From a checkpoint of a small mixture-of-experts model trained on Wikipedia: 27.5M parameters, a variant of SOAP for the experts.
Below are experts of layer 5 (counted from 0) of a mixture-of-experts language model. Rows are named router (the router's row for the expert), gate (a neuron's input weights, with its number), up (a neuron's input weights, with its number), down (a neuron's output weights, with its number) and show model dimensions 0-255. Each number is 128 + 24 x the weight over its row's rms, rounded and kept within 0 to 255. Numbers have three digits each.
After each expert's rows: a language model's description of what the expert responds to; "comes before" lists some tokens at least twice as common just after its tokens as in all text. This comes from a sample of Wikipedia text that the model never trained on. Tokens count by the router's weight.

# expert 6
router:129141113143098160136140158124120149189104119138164162183085118099156097128140132130158118112103126138120107097109137135115120176138119109108142114146099164110145156142081131123165156124121150110126132159176099079103162144127163110139088094128125082132103105123105190115098142138122155149096103151125101135131122136138144118146132126163080117124100109107139118112119112149118110121137130113123157126170074106146094126149131096127154125128154135112102122121184130119155097125143115121118138108163147123138146135106151119162121117134135155130109091154099063173154132127115165116171081104130142128153173106118141132098098140145070097120124149166114111102135175139085109142124158091139140151123136133092146137088115114149153147133121130152159144113070076162100102150123147
gate0:113126146120109158129125182136108100132140148115183143131117113132147104167140126093139107168155145111097148098135142111102122158143113092137064086138151148145133113102099144131166138106103127095117095115171113108150133112155106095134159132090094094114144093095107132138118129181131132150159098128117135109147158118158135140110141144138116136138100095109123159135096102173137160112106108170132144161123125138123110110133146128138198066112133129139106155157105137086153083112106124079129146125151130104124159124066149150141130145110113118137079128162131116163135132147093158137164115133134142141162134101149120135140143172104133143095101114109105118114123127130072174134114111090141157118154140084138134121097102123121153135076155109145145148122139138163079076128098105
up0:109142107134106089143146105145104132095146120138119131112108145153172127189091122104128093136103105102106112113081145146103146141136130143113129114149146126165140120110137157140142069137101118128107115165159092117167095103136124133112151159089106119119116158133113135154124118151075123062145109133097125133129127106166143134140123111118118100133173093141128108159106094143176136125127141181112126146108122108098124144161108107208165140099107126126149122090127115139121129132126117091137104132194137114152132140104136150123126116123135100125122119150163142169125157147101141166132128122133089117171114131129136151141106130136130123088104101091102113128090124134105166096110151137133145135122136062133140142063109134111123049105144057168119116114135143102124112153106124
down0:099155157158147185141160123087104117174135123085129127172141114138153141101114155141126115155165120149145151156147114144102097144144120141142040164145129123167075130144092126103094128107145143082134114171127148112144149151147153113143179131150131130186140139132146131121116118147130093107141130130143136131117144137141146129091141094132098168108137140128169133137141130120114143117092119148114141160125146148126120132154090136083100137151179198129144134144129121123101145144133095119115123149122150103151148132065141105107103153089136125125162186119139131110141139125129125149085098115155138153137189128105118131141130142163121138138129117113129153113089125150125128172169104131071117116143103158153105133169174127161102137140104151118139153188097125155101127106136124
Name-final word pieces
comes before: "(", "| ", "and ", "was ", "K", "="

# expert 1
router:146135161168058104141126159172116104110143133118114131200094118130098138122129156146165118127062136109096094147127141128135091149149105099129131113113126128137164150144086114172116148113100085111103152121151127130122103122119167097122112105149160103146130142119106168078116132135122143135108114112111107109142111136162106126140100128166116109119096115111121158127169102152097139163150127102135128127137089108120123150126093137135132094152103096069143083141154148120148126100131117142122093149156111110133146132169137138191146154107140107130133088131100127156142133096156156120167117128114142164100148132100132147116102091124097119151121158169104159069142125144109122121112129096143156120117154165122135160075138158125129137115114112133141162132081106135138085061127167
gate0:145146152109151143111132147114122137130109080142137130138104123163114147104157116150160166160077154107117110116120137080108101136118106163120157131110137117123084079057114099156129151164125146124114158152152168184072128081098153095099106101111131079153123162133150110110130111167135153146106138104139118104164139105146157125133101166143115182116103138127113125114084135128085120105161122112138150088110155158136147149140114174163156176165136089116203155150104124096165130124135150117131112111141116109121095112148147137109149117129119143128119123099106114146145159119138163114129111109139103130120108100087162115150096098146167124119146109155102125141126145134115129103154107152121095141117105074074141144133138104146119113103130079145144100120159127141117121128128127
up0:129112105130161142104142150102139108106106101144145199136130101074162143086162095142149127133106103113143116143118140107097092148138106135113132168118116118146101121108100135112100102136099124124133133173185128118078131129112159099129112119083129048152136145124153136126113172125132137141138122132108097141175108124123120137128071143146124110119121114118129111141136145107132134105136133086122122107172130152126154149148135150153120160125152151105150180090077132112137147093109110113135094133129135093164103127154101136106186172116095146143119107115119119163139100103124156078139123129150153129129126118103137122171117124136174143066159132115138128119108193126158133088128119179141125107125120080087120158126136101120139124116151139135114108131111189089081146147144140
down0:109138149146114117110089132122153093132123138141139131108133128176164131128151109113108124156147089092135137136118136133169093093122106129112132091123117101112118084148114137103144095179160157147139114120152101143138119116100136109127131110172138138135088102109134126174106125111140138107109148169090156133171144135153134133158139138112073150133057115095092144094075145120090119136142069098149133101077101117121172144189120148124116148110098102133087139112120097138139161123143143106148106156130109179117083137142110117107148128119126125140139107183129097148133146161165097162091171120110133118123118132140158156106156115127136123159111125150125133134147163136073134114140181128119161151100076174112096139092134128134101128095105108105108136140133145110110124112108081
Section breaks, list dashes
comes before: "==", "The ", "In ", "= ", "== ", "==="

# expert 37
router:125132119145097116118144154141121152141160150127118126148077141111142137175122180146148143087118119174150116165115146139109071136164129139117150095145119123144177187138127110130125141088149112116087151110138147138149130142158115143101120105117176136171103139154115161119145132140094134154124118156095100129086137133151141095151117143152094152092094150142115168123126091119052127168144102115144118134121091104140122134138118113143152099121103107086110125127171142115125107120140105091155123091164109125163110146108178153142178109120146133118166070161105099112138172099132148117139098130115141102170152137121107119098108146103139120164114118109085151126109167144093103157113127125150138128135125116113170148089142141132153142143089137145122145150107095191133156117115108
gate0:140106114169112133159142094138160142150158082114139126117160119126128095170140119129100138088132144116138129112160110101101090137137112140095127107148112120141169142136126111124121123145102098143105172102129121113152145114145148087087147152178139129134129157119151151109150140074111116125109097071121117123137138179106124167135174110091093121144089129114080166124121121125121147126106132144115115142135179120151149143126175166132136141143097133090112141124110148063142133148105098153131147139088093088140127152131117124102129129122173119140134084172133115126175152115155146103096126106118132108134092093177099144095164112144096123168121089143124091113114136069142109144108137126154106103109121170151118109058112153117088126144156139118103168130118123111092111126163135
up0:132094124097128146092118144124094141125127142163108130155135092117178155140112156104121141119122156126143131113135113125127099161126154113161121151115113136106128111127129096166130111134208138105101116135106121144142169104134081105126101119167120245142179147151121135116091093149131146090122124145139152109181115139095120125127093113148115179106151094132110154136143117141117104130141130108114110109131081158138134149131100172114114104155102129134123156085148098145118108158115141152140077119118128171129141115142168141138131124168131131129147137154115179180125085122125124103136115124125101091100107108138162106140101125171112125161136102149114159135168133119146107138132146146115131177126127106130144142153114086102106088112142158145111143120137068127073106152137114
down0:158143123115154126127180142129152112108097124125122162167133173132121131103149161158138156156130101100062150097109131118123142118113096117138199135134144155117102104144142105107143150124155179149119122131127112156162170148106075082146136128121143135157179116154133119133103114110117151141104132120114144120137125117128148092144097152157125129130154092138138187122160136115127158198153143100097129131076067115152122064133104160127170142110099099132115138169148121140117131113114153134150148144153131128130103127161102120149082123124114120144167146144100115118138157087142128140148118159131121103147162125102122117143145175114109147101135138094129152126109150186148136127106094154118103151140138080120117126142162113076106119140091129158145122149087098157154112121134165
Work and category nouns
comes before: "of ", "in ", "was ", "and ", "for ", "The "

# expert 18
router:132140089098067129093115133158139115173149109156135096137106142102144114144124128136173119100130143108111120114123097103118101139144140103119160089136128109108145178143109145140132178092134100162123179131118092096097138127113123141134107080131144119090098148132146130089146129131115151172117085150100096068121160130174152130150092147134104118128093145115142145125126130106136119164123129120124100122119084140145119183194130091127124139115109110114170168139139105119144136130161105118135126122106108152132137137140128163137130132122120130101145102118128112180153159126096159133175130121082117098148131134103120112098145073119092094148121113135135146116116155141084165107135159103154101129141192134095115169084117188141179137121130120145159155138103107131125099124124160
gate1:104168133122135153038107151159118157121135169177146093129110149076114104143133129123144108163139150127113159154136110165120106108146167130119110112103133102139158093109128114111146148125169134153110114121111135128156135163132142128108133134144137119155105125131117134117157102169112082158128152123107125094117143122128086046138146131111172104121114159078131089107144130145132172160175147120131089133141077129114123120151079117119134136116072114154124109158100147149123101101127119141121155157119106151059139136150109101144134120118110138113167122138128149086154140118102100102115196135083123112113129126055121113151113153109140115123123096130184152127128121134096122112130123119122143111164134122159140138118111123163114151150105157118156130163107122162111133111154105
up1:147141155130134110179115134156119131123131059118132132076142133092113125139115135109124129118159126138145080103069153137138130113177112126145151114102144149086134137139086160148153089130080129110132135117123096163119100109134108153148109117147138159121131150128159119108100164104120159120150147083105127160106165137163164120099102120113122113136134129146123163163086142110091113115130135114144151135139187171160138142123161087135160177120133144147105162081150113180116131094094126139096083121102153162154107143143171114097131140101158117172128112137118127148106123133130121172123068144130124105136119172156102157122159130105113163122116144110113122085116153125149117111110069120104157120116111106115116153131148110105129099147139077112105131122147152103145112090087107
down1:112117117155123150129133148118123158128115153119135146096126123120135140148146087192162141147099088136145112143133122089118142158120132085102140156118134114094117087114096169137131116124130131079128190137142139141139130147155139105140108139121125140154149140117118109150149143053144115162200113049146132064105106092096069129126115165165145132100144097153129128116142138126152143168106163125144116111128130101104121096139122134156102139121141121142132147065132163143133125158123110139102127152143109134142124142123151158174129117125177136121134130148144109096127167141106138141136159111134143121135134121103109138120111144105147075129055109161148158094108116143146089110132149125154170160108098129174125138174120121122133119150065152131158113108110138167128150113142142
Inflectional word endings
comes before: ", ", "and ", ". ", "of ", "(", ": "

# expert 4
router:169119135102116130167151166118140128142138086172114116178088133135124121152124130105150141095088126157112150124123152146159117129173136111107174122133126132122157114115099146122155152141105076155097153120130125082131131145123083121121129148142153127124103122114131150088179122164123153099107105127105098093158127136140127134126077125100071106137116110130156121100108140117071134155092100105122128082124099152174136164132140124114111091110165094142116119115168124148121134129143138097131112118153105127145104120098157111111096119136165166148113077123142124111141110168072143102165117117108160092187127158119127118098106106092101131127140132178131118142139124153121138126117134106146173110126143178106141115089124114148148131093102174108186143113098075118100109113131118
gate2:173109120136089130155162141147112110153101128160142075097138127135150165145089108142141152078131100150171145097130117135134130103150117109088117133126113111155118128101156086120121138098111146135111151133097141126151079112114162116158159162123087123108144133110093184103141162063135112109090136136093175129127138140101137137151155161121112130113130105143137112110096103138147123138138122139150152128155093157145152138098104136149123085107121136136130111114148115105143132145151115084135146126141105135137139134146161121135135102118100176161114080135135081153136086082129149099156133119137121115152116126053132143126147138143147149133158091135176166150141159084161141152132113130124137123125122154105100083114171160177101075099145089093134146105092133098113120131161150
up2:126125130125116164143166115136125160167130146161086128087129117131193086106071122132114131162173169160161127131131116156148118139135128123142139184102171133132137109105129157101162190159118117143155102121148108105139132103108116098135136107149141137160131128138143133112111123126155128111094123129138100147130163162170094112132150120150149078159087097115156136117123133111107126122146106128129162109160115155123116113149148102101117121061132130145089165121139144159158161126138121134100144109125083119127117133127131142145134107147115106088121139097115109105122122096109112156134150143151112108097089136137090174150149068121105158109120112186147150103131170094118127124167131095149127136122125132166104077098102090165126135105133152124058139115154108127092167109115111
down2:141122086106065154126113117178116131138118134157092137138111112141110136127137141153114123129084140112117141123146200115114152163105126128161103135125145172110112122108134120129143132155123130081146087137097139118094127107141175140119111137120115126082108157125127108152153110119147067137140133181154148114114130143093132106101094110179118125105127124112134123114120099148150136121136166142101110133130106111176127102115103132134109123164166090085171150117133121109184138132140145139113127144117097160053141115140101137105097128133106094181101148133123143106139154111150150149156100095081095123143114162100057159095144116112126120107152125169116148159122096131094114141105113111151090132174080120157126122125143159114131123158111147127146104093127144176130119152090126
Attached numeric punctuation
comes before: "\n\n", "\n", "0 ", "000 ", "1 ", "0"

# expert 27
router:130144103108095092127110116137102112115132137150125096168137142087160111138150166126152132085092108139109127080127135135158123181144099133117153133115105130168157114077158125166131142091119132165137151096122106102161153141077133166128073124148135128138110133154121141122170125141102121114102108124104151144149096128126138145150110106132151128094102129130154144095158080101102152156127153138144120138093090126157128164144114109118111150129132129122139125133131134094168123099140115125138070104168110118164136128144163118157096108100161128116132103153110124162117152095134199162136100117115145119145171121117128131096124111112100096107180125166120136132158120125105129138111148093188160139176129161090160128117079130128153167137089143167146140118110118140108065103154147
gate0:120118141155135123143093158149105126171117144104139131133151155148116081137166130135108171133108139140165089101142123122114147150182189132119146128108151135117118160080125110127113143175127117115124133130109122132141122117143130120139103148076155105142105153131103129088161122135178091175161161087197143105098073160174105077110126122073105120145144126186162127116095118102122151143125109119135122124148129146170139125134145113132123144112153084137136124119131129100117115134144129139145151079101100116145138146105146085149074122132128116154060091123142121121127112084108147143122145142108170143116120122179094115142140111120131129139141145109150090126121139113135125127092127155139065129130109067110136111132153140133124117084144089144135137117121135126155174144177123
up0:126110109123146107146145084103148093127117132131092115116080129116062114094103128159120121081123120105090165142135143086123113128077119112154096111121114116126183135148059100164144175133120122104123140144143143112144155119124102142125121109158104115092113137127126125108148148095136129119108150134102143147131174163083145117126125156154106125092161157079154175133156161078113123105108169132130165157132121142141107150117107150138142154141081138164122139102167129175102148114072131155105121152155149168141124108151104119121175120116119130095137133091148135128147152156135130117144153146141118083105147140111109157079143101117156134173150107174171149131134129171104144112167129153145149112076154137151139146127118167134109168133104137140143113113112130134131096126108145
down0:101134091169138172143082161144139113103105133147106160132121074135117172137091144132080156170130137145122133127115121124109135106132117114140076172134153119125159118089135104137149100137136090157112147147135102113144135116132120077118112105170131155109158104115154139133160149121132168115132114134148106131138135103114128096111125148164121116152112110171105145132125111139119155170167120107107082132111169083153131121152125138118139104156135148109130126169126121132134111158161110130138136168142134119109112161112120106161155190097122160134113146133096087149175163087125144127101104120073148133169161112071141119103126178099158122120094098171138101150101084105132166131098153162132116143109124142161139148147152157105182089114108134098143118098117112126104127136106159
Abbreviations, places, commas
comes before: ", ", ". ", ") ", "-", "; ", "."

# expert 25
router:134134109143081091139153117155151141136116096161137158210082105113133124181105139138147105111115114151151121115129147159144116128117155122077156129122125098117117115102140116172142155068134106136124140109144096110128103113177166113128092108157138123115082149112135143138133135145102167154102080128135135119093135139148160144133115125159136096095121144089136137143121145111120134142145159118120096098101052152164110162144095115129103129132102116124083120105157146117133120100134083125146121105152097127110143127125152165130148141117151094140137097165160126153126102166121134138150126166123138110123162180129168150100111149085095101149155145139136122130094119107134151144127148056128150089133150138086143125154116149106190130132122116126147154166108099165106111132155132
gate1:145102117128166109113118131109076112100089086149116148132148119131142166146120110098108104113121121139156163140084109100104132103127128072111096177111148138149124174113115182122148156147124107136118146148137095128108130123121149081148142124110082136113079113107136127141131135156137128146135091135130149122107141151143154136139143094143125106139156125136096153159156137143150101140150057097137115098191139124127161150134129121157099139113116135073076123082150174109106139130155106136163106112125068112113100168135080147083116132094139141142134121144123104082103125157125173103173145143128107134150108157170105118121135145160055149107083119109141111142106143105129145069103124105169115140119134098127151147112124131139135105120128152158140116114113152124110139122107117
up1:092080103111156102109098125149128121118114135145123120159148091112128142143144119122112123119113119141148151166094138120163122095150144080143069141129114131166154127089141138131097134153115073150161153130134113118089134120083139081117130114117114125141092098112133128112123155141125158116162135111110172092129141087156167139063125162160137167099126150118131146178148135132146130165143149133099132081123159133113159131124120117127134151152132127094094105104137125140139132144130110144148106107151116137112128154088102146100101152101115116098167097160120137096147104165107169102158128168140102109146133117127165142130110150105080135122085098117188106109119179135146155108184120101161140125078089112127113164138156140130128173149164106143135113134111163125111105092094100
down1:138137116106140120092122124124167149176162102132120057162106106116089096130108174135149129110123163129128123157102099162079145109131149151154132113168167107114136131119139104108126103103148145125132155150081127101119144131149180139134125132168134156125129115077124113115107126116155140185150165116085107109183153123152088093110144143119092138128136149145118124102123116099122128109146145113179134149080165098115157143140116114131142112100190168174131152155141119142129112113155158149114166133144135129135169096111156110121136136140135121124119126155127110171106114138094175126124139170118125154107108115091087102113115132145134106153111133103109170115082119130135136161088134115077105074158132160098123117138104109151115153113152109115141141163152146140129123100169093
Sentence-ending punctuation
comes before: "\n\n", "The ", "He ", "In ", "|", "s "

# expert 8
router:121127116129054116150127126152144129151137130172131146179111149141143101138098152134109121068093124132134099123105117141100103147143118113087149138124149113163144122141149133166123140107144128127088182133133116134157141129116134137132130098150146157188116138163120172087137139160112147140126150106100087112103118151149158102147145120112088093118089130148138121112106130114126119142123105131123127139130114124135138143112147118147166132094126095114135121112140112134162105155116121130092112116152098108154112124095156114128103099112161131110122086141160131172144087122125182151193130125159103126148129128121162137113106119107092094159119091138134149071123138141107139111123167102157159109142148151098153187056137166131143183123135103101153157117106050156106112128146161
gate0:098125124106123114129117094122157100135081156133106150103162146101165121106099144126172153101125085118130121131111114136144124136122115106077123164098142134100176092109136122122130122135118110107130114136117169131142105116128169128150095141125138086151128140176176186093121153150138094110164113098129119103095101138138114112104161110116125104104130129134110168119135123096115142154144098145149167130127167113128153154132109117140155137155119148126158131062076144118112191110133120152116133120120117080164079127084123106115132117122119182144148132085144106150135108131122163081130149083137134086128160117130163161094124129155076111135099171137093162133165144135146105100139109138149165098146107160159158144109087131130141148146098130128156143103143134110109135112132192
up0:124111106173139115144138166142169174129141100134127100134096098148123146148068159134157085121112124153190134108134139175171146095127164094112124078135093111128151130135109114113132127173122100114156135101121109115108120167154113139125160159088143155137086167120107113142144164102115103125124123151108092150145128091137136143126112131097121119144164107111153172162112109128147115061138104088141129145154127096161119112158108172154130134106112085079129147125132133124090105145108117155104106083134143145100126145174175137147136122138093161116159113121102117077105117097133112116129136141132071140143104110092101100105110151133168123135159126111147127134075140128144122130102085124109116113129113165084105167092171131143135165117133122129112124125096144154131120140142129
down0:088096138134126128114129100135109135126110158108159154146146154140165092107102125105121128111091111107110115150137114138094144150107123127097111162121100140128110112105124141089119118105093097114155131132085114136112119140158181161168112084106096122124139115169131100128113109145139137139127086128109111159131138120112121079104168157104106107141113146091110144118125136120138128113137100120118152083111124130144108123120140125155146114161171118142178142118145132113165118096116147141128136147157133118151120079137147194181113157094105120145175128130113134118089138160165168124125125135065168121093120119094095097098146127086077152131138176145132168119152127166084109137120161182120167141129107151115106121081104169138110157142101109108154137154133131152123081072123104
Noun-ending word pieces
comes before: "of ", "| ", "and ", "|", "in ", "("

# expert 12
router:120147113147121100123125139125175094145149145110189105125124133140143097144146180135137164080142113121129139120130153144113084107143153098096163085131105177132158131143123123165151171116117126127112151078110152096111150126131151108164078086120151118133132113182152171116170147167138138109120089143136093141106122133155120115161108140123093138130111138140113158117151129138101135150117108139143144120153116175133084173149144130121116139146152098107123144135145137080119114120166102152122082094136110109145133120150184147133139098103167115158120096172120129143189115126124148145161127134108135140142137136113144168107122090146100089151192097146117140139116124115135132110137100107132121134143171153065097146102128156142142163101088124146130139175100125174130113138145149
gate0:128144140120124151105091115078088118135129176096121149138122148170112128142142176123096115107128124097125137108135136113081080141147101127153166105126105184174152137156129120129178137094147118146112115117132142071150100128155119126116096109083111147130113134195135128119068132116159155113165112166131140147113128145124092149106123121163148126128123133123093172135114110143154089093114143119105126113129115135141114151144146188052125115109170137120185099112143095116131124126151122116142141138144106115124142149160113138175164119132129156179102110113117180122107104112141111114138128096110120139091107128087104088153134134156158137156121129147111079162175169123109128122125103115116130111151163112115135152143119125121144117156129126142157126144103088142167087114118164
up0:155149118139090145136119143100109138179129142100151178099107137152100143138109110149115150104159136072124146131115134106114110157066121071151093123135118113110115130148107149118117103087161140135159102141143123110100167135129157130111153125136132168147130108136138167117083122127139160145106135154093134115100129105109127141082101153174170114104091124108122082123189130149144101134130133064086105164125104076153176128123094122091106139138151157119110127149138164117119127110086149113143136145096112158123136117135129174135147129118109173135127138136112132115103136132164097145164100136106115125063121124155131158143107118149157144131137134160130100121109137096150141122169142135114166131113144086099170126148124100107128159134123149136170131167114096153130096118059124
down0:171098149199114119144100111118126153162142158141116123071111136159104146138133165127120115112100078111143155182149142166118134211114187150110158147129145137131122132126124082132122131126167090117103127132141151145103102116162146128140118108114129142112113179111104122133117090142136140115084159121142112122129133149149069166115115138079134139134131111126151134090132115101126128143143141107094136111124131161119127154146132122147120111136096094102118133082126125116097175085128095138089175119147113081156153121152148110137133173133182098143114161111107135134101143155154138140147134088139099121157127139127125124128185139117131097117196108172141111121138127126156123123104127132148153140125127099154074136175153130119152137120117137131086161113153145156100130169129133
Word-final pieces before punctuation
comes before: ", ", ". ", ": ", ".", "'", "\n"

# expert 34
router:150153115134074102099115143181123150100147119153142152151094093129165112151120148125139125100096136115137161149092143131149105147123100122109160146152088117134111115129122160175153140148099136130085143115156128143163168113131160116160135068128142135137136131157140179121134123148131164137106128114130107110128124133145147093187107132126093122130148124116125166151121100120105124162100134148159120124124097112157118183134157115118105110117148111117081121125195162116155132150146138125158112101133117107118140100134149158154146156136128115145135085116113119118145108156115178149098151147120157154159178097108094134074126077129078122150132131174069130119136128126086131126111120099149165162155164116120133192089130137130115110152074139105145140147120139143101100159111153
gate0:170119120114109126162127130162119178095131157142134113107138114163111156151142120131121129136136133095147113174149120141126064120103108111137143113113137136133101145118185134182142130157099144135138126126149147098121108171138138156161164135117131144122071120098167122103146166125119202169131122136133107152186103157150129081155112118139087166155100133142142097165124137156172123188117149135169139116112160111113163135141124150103120109142083150126142142144173093103150122166130114100144125143081123152149091107136135180135134128142133130100132136120146111149146131161145141135147175150104144126074128117104112107160129097110153132155152168132118119136101088138117116098169134122134116117096172105109136144081170138129109128110107095159101156152146114149116134157141104
up0:159096160183081145115107140155147099152116136124117132093109169087150124129125097093104100173124134113095119124074102116179133101156134113192139141129134086147115139116123106137120133132160147109079148144118150145130129152151119117106128131144143153141103100164145085123090135142138132136082152130119110151145152126138160133160129148113111118152121136121129117120145118117095152121130129135093130146164111130122153120091107152109114150080119136139108151158142147108144119171059153077143168095069136115120130131127143174117105116101127137134146130146123103132119145165087142167120104119105133119125121168101128129084153103079124096127133166088143102114120148105127143125127104132190074131133120155135110102126120160098175168118171163126119111101154114080147109148105150
down0:112162154145149116114131118130123105147109144121135168139133103123144050099134156115116104117121138134107070079150094118128099119142147152134165149113122122159132134124123142134168116139123152128144142163106115099139129129114130130133133121093158117119111174122141139122194139133107125151113124136167132148127135162117127138108079140109125117136099096095111137152157134118116133166075148157101122093132122148094110118143168120135116084082119134152100105160142141161142121158093146099135137096101109102069194134113111128130142130062133136070146147131131161119069104080131125113149124151159162110173130143138133139133138076138124125122106126109139112146144121117113166157094117106155116120112095167110091125124151178152113122134138116115132052097125135102138126117111063
Mid-word syllable pieces
comes before: ", ", ". ", "ed ", "ing ", ".", "s"

# expert 36
router:109145129084088129119163132135113105125151106126119121134110112139164105141178147099139135094077113133107137123113107164101130146138117132084133131185113131122151125160140117156123147118065091121105144151135179107105129140138147112117113109139138122144140120178128126115133136176135146147107086143081160136120154134172166141118074140109131142112103127136111115114129125139070112167121173132107113095118088144158120139091071090144116083094133135090112114124151167144114117118137145129129125063177074137172127131146109126108119110141149129160103119135102116143146154129128177143158153146134129147162181136113156137093124117099107127105136133163101142097131156152112111147145150099165146138114149129104150134118129172138157129142085124106166140171142115112076126082150143
gate1:158117115115086126125128191079139147146117146141120163127120117141140128163177166133165166094112109112172173114112156152108149134102092147149137091138091141135138095155133150144142129105114131104099192130142133115126141127114140119123183140128138085111097101052121133136149131166129097132166123157123140152126087102137135097154155095102116125123122109114131138149134137145136095159125129096153098172127112138122157130170160114177119101117127128134151135127141155159115119112128124178127152069136160095120101169083157141101111137117160158157123145170181071146107168117147114109136155091140154110155109120119121164140161152136118141133126108160136111109095117132147130104138116110126165130133124059141133115141161149140123116114130116147135101184120106124140119129101132
up1:103167140146158132130121111146126123099167104159133110151117135119116121070130112134093113138134115120058112123144117115182131121103154154070110174091104149099116109096122141121117140149179107135151098157113129169103095128096143146145113133110101159169177148166137131142120104133123148096104111133095119094099172127104122129106178135105126116138161154118150136136141122128135129121143116147144134124108078118094140096100081164096110106145151118127142117117134103067137145157102139125151139174159093175168155144146104097114163101134113159130109102154142145146178117145130122113130123180138131122121126111118117119143109074118113113116090140091139123166188125177151133135112156107139138124091115169135134134116102151119152113131115107145119147108160137112119178134075143
down1:187102135146150117118139127156137143142147148123125142137084119096119104097106134111130120132104123134153120133125112142170137135120145151091129132121113074146150125156131193151114151129148082116089157120154147099111177081101150129128105140163161117127136115170088200139113155223126142105144133132104084100106129108138160130113138130100126136103149146118107159122109140094067098138118130131126142164102175094157105156161164115136137150145123122151118121146119137121125138125133127137120112103169120100120137115153170126104118107133160081114129010108135100112131116145100106126127123104117087144150111089133134171140129117134125100106119117131126104149087122121129122100144136130135173131118127126145125099109117081153098097140145107135129113137155112120119088111119120
Table cell pipes
comes before: " ", "0 ", "1 ", "1", "0", "2"

# expert 30
router:117155125145091123143086161149092127107138097165134143138088141120122123176137156114136122069093107133112100112104147146122099115137143109114130097135142114134167148132123133166087160132114136142084121132165136067110182139105178109140109123152163116161097163115102174067110156163122122142121117127093114118116113125147135112099070144121123097158097169131140156121139134151073077161114115101124132131167133127185125144099134127156139120164108120123091130154160135134124111125149117126113134098175097107092110097099142149129121135135163115120147099113144113108158118131092148157149145099135108142161164113116168158084093104117097146152141104144126117109120141139096128141113105150129168115125168125119141132114118122116150160113102100158167125136097079162107088111138140
gate8:128163133144115176148144122136112126157154122140170126164120109145168121162110084082150155127156157113162139108143144106131088099114149149159124161131103122128094187097134103131128109097160103098141142121078145122130120115125104094131150124159138142173108111119112142113132121145111090090163112126160137153169124152120151147079154106143130140085114151157110100150097101144082082142137097112101107092112143124122129139111140114133087079190160149122119132130103134100137146122128130141129110118131112112092088100160126137119141092106110105126075118113119121134146110099094092142140092132107118105112108094127123124144188172096117098127152106151126114104104187125133156155130120136133132142131104079150132164120096117100175128103149121147113117145172105169080124133118105
up8:140136175116110150148158119104127167140166129171144151150129084151146141128118067129147130110129153147161125095118153092081100097108150134131126136114104136127146185085162157120136099143111122138111148105145114136110116093166122047130127119139158086112095097149096140122128142124114082102161154157170133096150115130120139155076140122125066100094134121116097100159115106064140134159147101118112140098108111116153129095111137125115081124146097132129145110096131140122102140145133105106137110106133147135122100145148130123148096163140140090101110106123131116113150149078111079140117131131142130131145131136139106140134131139106153156112136093129163120097054139152123129145135131113113130101128115135135145208145101124111145152117118125165136081146122097156126093113125078
down8:089121142138135157129119117113166095126121123118110141155123115108170077127151129125162155115117151169158131130082171128059153162125141144173109159160079140124099132176112150088142102127138148118156103131149124092100148124134122055117126135101158071091156122117163157123114112151107114099134142142131136142112108116128142155142148114195095110115107113123130148093096157129115143132102107143125182177113122145175148133139137134151133146132144154124113103114166175147113147152168106138131118127142116097103144117115139134131121124168131130153133150136154170142152105203113149112124143123137122151088084099137126074128148136117096101140114130111133132156111124123132158110149086121132081168179111138148125174103114127163096160134106112106141128133101113134107132129134145
Table cell numbers
comes before: "| ", "|", "; ", "–", "/ ", "years "